Experts of a small language model: 8 picks a token, 599M tokens.
Below are experts of layer 8 (counted from 0) of a mixture-of-experts language model. Rows are named router (the router's row for the expert), gate (a neuron's input weights, with its number), up (a neuron's input weights, with its number), down (a neuron's output weights, with its number) and show model dimensions 0-127. Each number is 128 + 32 x the weight over its row's rms, rounded and kept within 0 to 255.
After each expert's rows: a language model's description of what the expert responds to; "comes after" lists some tokens at least twice as common just before its tokens as in all text. This comes from a sample of Wikipedia text that the model never trained on. Tokens count by the router's weight.

# expert 20
router [156 172 127 117 112  62 100  45 137  75 102 162 134 144 104  98 142 118 129 111  98 101 159 168  77 114 118 142 157  99 106 174 147 110 102 129 134 146 129  93 154 138 148 132 126  97 165 106 200 138 174 107 148 131 142 173  97  93  92 112 148 135 198 181 146 146 106 129  83 144  81 111 178  97 120 124 138 235 127 146 113 193 103 142 155 143 144  60 161 121 137 133 172 109 140 114 154 112  94 152 176 117  80 155 136  70 117 141 108 126 152 147 143 148 129 160 110 126 143  57 117  83 182 155 176  99  83 144]
gate0 [145 150 156 150 114 161 110 115  89 159 115 101 159 176 115 141 115 161  76 181 164 113 128  88  96 114 198  89 150 142  90 135 100  33 120  89 123 114 114 133 155 137 121 136  88  98 137  71 134  88 173 159  97 145 132 136 124 144 114 168 140 141  99 192 150 145 124 155  41 158  72  71  84  57 111 123  88 146  94 154 125 106  73 181 121 144 110 114 158 100 130 154 120  92 123 153 159  79 132 122 130 197 105 115 137  78 118 189 128 169 159 136 150 150 146  78  95 117  92  92  97 144 120 164  95 140 145 109]
up0 [ 98 147  89 146 140 154 135 105 120 103 162  59 141 119  93 110  36 154 121  96 123 133 140  98 188 173 155 114 101 128 124 117 112 169  95 124 146 118  80 123 115 139 149 127 101 163 150 172 150 177  73 152 141 151  42 151 137  80 126 127 117 154 110  96 139 112 124  53  99  84 104  85 114 205 131 132 141 150 153 111 122 112 155 146 119 125  91  73 197  91 175 128  81 167 122 109 110 133 150 163 122 157 227  96 126 123 162 143 129  94  64 135 144 149 124  96  99 124  94 171 102 147 123 110 142 176 114  88]
down0 [122 115  98 131 145 148 158 155 208 113 122 167 142 173 209 167 138 137 161  93 129 136 116  90 152 121 141  59 109 139 145 112 133  51 126 135 141  75 149 144  56 166 118 207 134 149 167 104 141  99 151 157 127 116 157 161 158  96 111 185  96 151 162 143 133  71  93 177 126 159 120 157  79 208 166 129 135 151 132 129  90 111  93 141 149 117  85 184  99  83 162 139 122 124 152 109 143 101 146 115  52 191 147 121  97 113 134  95  76 173 144  79 140 152 135 138 117 139 155 143  98 129 147 159 104 139 128 110]
Description: Word-start pieces like se, Se, en, can, Vi, Qu that begin longer words, as in seen, seek, oversee, cannot, Assessment.
comes after: " ", " G", " a", " to", "S", " P"

# expert 19
router [103 147 104 149 117 118 136  73 126  92  81 138 146 151 155 127 132 167 131 116 151 175 127 161 115 124 107 122 132 105  99 183 204 109 112  96  64 100 149 148 154 111 147 203 114 140 176 119 206 142 159 118 113 152  98  81 113 154  81 116 144  80 182 175 100 161 122 130 122 115  55 167  98  93 172 138 111 160 173 130 142 159 136 147  93 151 103 116 126 148 168 122 145 121 157 128 113 137 143 126 157 129  71  94 150  52 174 150  68 152 125 164 160 140 147 222 141  67 121 116 118 101 150 132 152 152  69 154]
gate0 [148 129  80 132 132  82 175 130 125  58 123 130 140 142 187  93 168 119 130 125 124 124 123  93 181 111  92 152 121 146 123  74 169 101 115 151 142 103 207 106 101  36  72 194 109 114 119 112 158 135 172  74 190 169 108  75 156 129 173 131 152 148 140 149 168 135 144  96 113 144 138 154 124 121 115 116 132 132 132 153 132  94 160 168 123 128 194 129 131 101 144 115 112  76 101 161 151  97 111  81 159 112 131 132  85 133 156  47  77 173 150 171 133 131 143 182 149 131 104 106 104  70 184 145 103 131 111  86]
up0 [148  72 146 124 192 113 176 113  58 164 131 123  77 144 132 151 157 180  64 163 124 141 115 132 143 167 111 148 153 137 171  89 132  81 115  97 116 145 180 116 108 151 166 173 113 133 132 115 178 149 101 134 126 133 115 139  89 154 191 106 136  97  32 152  94 138 101 187 107 115 132 150 157 142 154 156 155 123 155  95 106 108 129 134 109 142 131 101 103 123 144 111 163 208 158 155 135 140 105 124 219 125  95 154 108 163 142 138 167  35 136  93 125 102  93 136 103 159 135 118  70 116 144  82 148 117 185 113]
down0 [144 112 124  93 175 101 158 183 175 103 163 128 133 142 128 102 120 102 111  93 186  91 107 146 108 127 176 124 128 141 123 116  81 117 147 128 114 163 113 146 114 160 126 116 166 115 149 125 122 132 174 125 163 129 126 173  68 122  83 171  70 152 190 104 108 121 156 213  94 150 127 142 108 137 103 113 154 100  53 154  88 179 163 221 143 162 182 122 159 106 126 143  68 113 122 111 103 173 201 127  58 143 129 162 127 127 116 112  88 147 109 159 110 145 138 107 139 154 171 108 166 149 164 185 183  92 119 102]
Description: Word-initial syllables such as ne, con, La, No, Le, Lo, often starting words like need, novel, contract, or Romance-language names.
comes after: " ", "-", "N", " con", " La", " N"

# expert 40
router [112 156  68 170  57  98  59  53 122 127 131 167 111 181 142 105  78 149 105 138 113 107 144 191 151 123  67 154 145  83  73 124 143 145  61 144 142 130 169 137 138 122 113 175 160 127 169 103 152 122 148 134 151 125 131 133 142 100  92  64 118 142 203 122 167 116 165 140 125 105 133 163 110 129 137 123 127 196 187  98 130 137 149 183  81 132 159 104 127 171 198 118 165 128 164 126 115 147 141 183 119 138 126 125 151  87 177 103 166 153 165 172 150 127 140 133 131 111 152 145 145 118 164 147 167 144  69 177]
gate2 [120 111 111 123 110 159  64 124 119  51 133 144 121 133  59 149 125 103 110 110  98 147 159 171 154 165  82 143 135 167 160  96 159  76 156 126 102 170 169 149  96 111 107 160  91 141 129 140 157 156 151 121  95 129 132 136 136 157 206 125 120  76 124 109 105 165 139 102 163 114 153 126  90 115 173 166 109 134  98 130 152 130 133 185 115  91 140 155  72 195 207  81 171 133 113 102 106 128  69 182 137 100 161 142 121 153 137  72 125 129 119 125 101  85 132  43 119 167 158 186 163 136  99 132  76 109  82 158]
up2 [162 149 124 177 187 130 136 147 109  61 114 127 107 193 146 141  96  88 153  74 109 121 125 138 138 176  90 140  91 122 147 140 164 187 136  76 128 157  86 120 138 130  82  97 130 112 120 139  84 102  59 139  93 111 141 143  96 137 117 149 140 205 166 113 129 139  86  54  59 147 131 137 137 173  95 157 125  99 166 140 104 169 109 138  48  95 135 127 107 133 172 120 115 127 143 134 208 107 113 147 119 183 172 102 119 102  72 119 119 115 118  58 191 142 126 104  85  91 108  92 155 125 151 119 106 133 141  91]
down2 [186 126  94 162 109 140 156 105 122 143 132  85 128  56 166 135 166 147 126 108  94 149 131 126 183 164 173 118 121 107  87 139 113 108 139 129  85 127 103 119  86  97 158 166 110 117 161 165 167 166 185 191  95 151 125 111 146 142 119 105 132 108 147  83 190 183 148 165 143 122 109 136 172 119 109 172 113 176 155 179 118 158  94 186 182 145 111  81 106 138 131 132 139 120 218 131  73 117 134 189 165 165 153 171 164 130 101 151 144 108 131 157 115 179 163 174  96 138  67 113  58 140 125 104 145 148  84 117]
Description: Digits, decimal points, degree and minute marks in coordinates, tables and election results, plus field names starting infobox lines such as Location, Materials.
comes after: ".", " |", "°", "′", " 1", " 0"

# expert 7
router [119 175 109 167  98 110  98 101 173 110 117 167 144 177 116  99 136 152 153 120  82 138 176 130  88 111 100 120 162 140 138 204 182 134 120 150 107 157 139 118 100 144 168 132 129 107 132  90 129 102 207 115 122 110 135 131  57 144  78 146 162  81 191 156 151 139 173 208 112 106  45 178 148 124 131 160 126 149 180 144 126 173 128 202  91 104 104  85 138 125 171 127 175 131 111 130 120  68 132 134 129 148 122 104  97  85 154 112  68 188 135 129 183 149 142 153 114 131 139  95 159  88  97 128 112 160 104 140]
gate0 [100 149 121 112 140 173 114  99  82 110 147 144 158 144 155  93 152 104 144  95 160 177 183 119 163 155 165 171 103 145 134 198 153 139 175 124 144  80  89  59 119 114 150 138 157 106 126  92 144 104 149  98 139  69 147 126 134  87 165 170 110 126 127 106  70 161 135 158 122  87  63 118 150 120  81 117 138 182 140 111 112 116 113 135  88  86 144 104 104 181 115 134 118 134 114 182  95  84 174 150  94 142 159 189 130 121 115 179  91 192  48 105  84 180 118 127 111 143 177 134 156 120 120 106 155  97  51 117]
up0 [130 128 140 141 127 105 204 181 154 131 166  77 145 153  92 149 168 119 164 103 182 107  84  95  88 112 143 109 101 136 183 154 128 111 102 125 150 104 103 133  94 107 129 155 112 118 171 107 148  92 236 110  87  48 164 163 152 195 126 171 145 148 118 145 100 131 164  92  99  82 114 137 158 147 153 130 140 141  97 148 173 151 156 135 132 116 150 132 125 158 151 112 137 106 134 163 125 191  65 114 168 149 165  54 100 112 134 117 125  89  89 170 112 125  83 145 143 158  68 100 140 113 163 125 157 167 118  63]
down0 [104  99  77 138 122  67 142  83 169 131 118  82 137 135 128 171 139 120 114 135 146  99  97 117  91 108 116 188 117 107 103 114 104 172 116 160 113 104   4 229  96 141 123 127 156 117 150 182 112 115 195 136 204 108 125 162 146 123 136 118 112  96 116 144 170  98 138 159 153 105 121 116 128 132 188 102 159 114 124 127 119 135 140 169 149 158 160 142 140 111 179 102 111 158 150  68 148 116 149 107 114 151 107  82 127 100 123  83 134  95 119 111 186 122 144 153  50 171  99 142 157 141 132  94 147 107  75 186]
Description: Second piece of a word, usually a vowel or short syllable after a first consonant, such as L-e-ft, j-e-opardy, Lo-st, Ju-.
comes after: " ", " f", " F", " d", " b", " G"

# expert 34
router [ 78 127 118 153 117 110 126  71 131 118 142 145 152 148 184 101  78 118 105  98 136  83 137 154 113  99  66 193 114 172 121 205 101 176  99 115  84 154 134 153 106 180 147 151 158  62 147 125 161 117 154 157 138 134 158 126 119  93  66 132 132  74 155 172 136 126 152 151 106  53  64 144 115 130 146 124 109 124 123  85 150 126  96 154 119 175 141  81 114 171 179 161 172  93 137 129 129  94  62 125 161 128 109 142 162 136 148 148  92 164 131 174 105 109 199 120 107 106 146 121 169  92 180 172 127 169 112 170]
gate0 [119 177 138 128 145  99 120 173 132 222 126  76 142 123 171 134 121 146 138  65 149  78 149 121 151 104  97 200 128 191 148 187 116 147 124 151 154 177 154 119 117  53 143 121 107  76  75 219 127 108 128 111 160  91 139 126 165 148  97  73 125 131 109 149 124  86 115 159 124  95  79 174 173  97 161 108 123  95 118 104 146 152 111 102 168  74 129 117 120  46 134  76  89 124 144  95 123 125 100 144 114 127 132 126 171 154 171  74 106 118  96 159 117  95 160 174 103 144 152 129 114 147 154 148 101 132 162 123]
up0 [130 145 216 150 139 127  90 183 161 144 100 133 101  85 149 118 111  87 124 143  73 188 146 128  87  98 167 126 134 179  42 123 144 110 122 136 144 139  71 136  89 159 131 162 138  93  87 127 149 117 155 156 245  95 109 139 101 120 131 131 132 153 178 115 116  70 124 133 135 118  56 161 124  90  98 136  80 134 186 103 137 122 141  94 157 124  81 130  93  99 159  85 133 116 134 116 147 176 150 127 101 135 149 166  95 121 208 143 123 172 104 147 142 143 134  61 174  98 111 124  98  87 107 137 100 127 124 116]
down0 [110  78 120  65 169 110 121 141 128 112 151  79 118  79 150 134 130 160 139  98 111  87 115 162  98 163 135 142 139 175  92 123 146 177 136 177 150 151 128 199 122 116 137 141 191 145  96 167 133  94  80 165 182 134 124 110 124 156  76 147 143 182 132 188 187 146 123 128 121 108 160 125  83 135 185 117 166 101 120 167 131 149 135 124 153 159  85 122  72 133 151 108  74 118  51 127 114 109 140 107 122 100 127 117  75 149 141 121  78 158 150  81 163 111 242 143 150  86 113 154 149 152 169 178 110 144 126 152]
Description: The syllable ro and similar consonant-plus-o pieces inside words, such as mic-ro-biology, Go-ro-dok, ro-of, and a byte-order mark in coordinates.
comes after: " ", " b", "app", " C", "c", " A"

# expert 14
router [108 175  66 122  86  94 103 119 129 112 102 118 178 129 140 178  71 144  88 120 154  90 131 204 138 119 119 120 117 114  95 138 153 155  69  90 102 135 150  90 110 152 129 150  83 108 142 142 178 153 157 104 145 111 193 151 100  65 105 114 154  82 151 137 133 147 138 131 106 118  98 162 135 172 172  99 122 190 181 141  87 113 115 176 109 184 140 118 157 148 135 130 172 153 179 125  90  77 108 118 204 158  98 103 154  97 139  81  79 124 145  99 117 144 169 176 102  73 154 130 166  81 159 155 138 130  62 124]
gate0 [144 164  44 162 143 189 113 132 132 100 150 115  97 182 143 209 139 114  92 165 135 166 143 118 155 133 142 147 150 181 137 108  96  85  99 120 139 101 138 141 100  88 130 112  97 121 101  37 116 145 119 132 118 153 136 180 141  89 156 134 148  71  97 103 123 143 179  92  92 125 147 164  67  77 140 136 120 188 137  93  63 167 105 155  82 119 100 142 133 138 143 139 140 129  98 132  97 147 124  84 125  74  80 106 125 179 194 121 112  91 138  59  68  99  97 114 126 183 127 122  89 152 108 105 135 160 135 151]
up0 [140 158 137 158 130 117 102 114 117  93 119 130 124 203 107 157 119  95  70 167 154 182 194 123 108 160 155 135  45 167 139 179 169  74  60  70 133 147 114  72 139 119  93  84 142 114 127 103 180 101 124 131 131 109 111 122 107 143 156  98 140 117  96 153 156 109 131  73 134 163 145 144  63 130 122  67 125 137  83 166 104 149 119 126 141  81 159 147 171 169  95  71 155 195 142 127 117 123  68 122 160 168 158 154 143 170 146 116 125 127 117 165 136 112 151 116  80  95 124 181  92 155 141  76 133 151 183 134]
down0 [109 214 107 101 115 127 122 115 159 115  88 103 169 149 121 130  76  67 153 125 131  94 116 175 137 139 105 130 221 136  86 125  82 107 189 114 151 106  73 145 107 107 102 173  90 153 150 136  80 139 147 158 124 136 151 170  94 108  72 152 141 153 103 136 108 147 144 122 103 130 124 111 122 126 147 118 183 162 109  95 151 121 163  98 129 115 100 111 137  54 177  93 155 150 103 112 122  90 108 147  92 117 123 146  62 118  87 176 100  68 148  88 120  76 111  98  42 147 148 170 109 126 118 193  71 130 109 124]
Description: Lone space tokens, mostly empty cells in wiki tables such as election results, and sometimes a space before a word in prose.
comes after: " |", " the", "|", " was", ",", ";"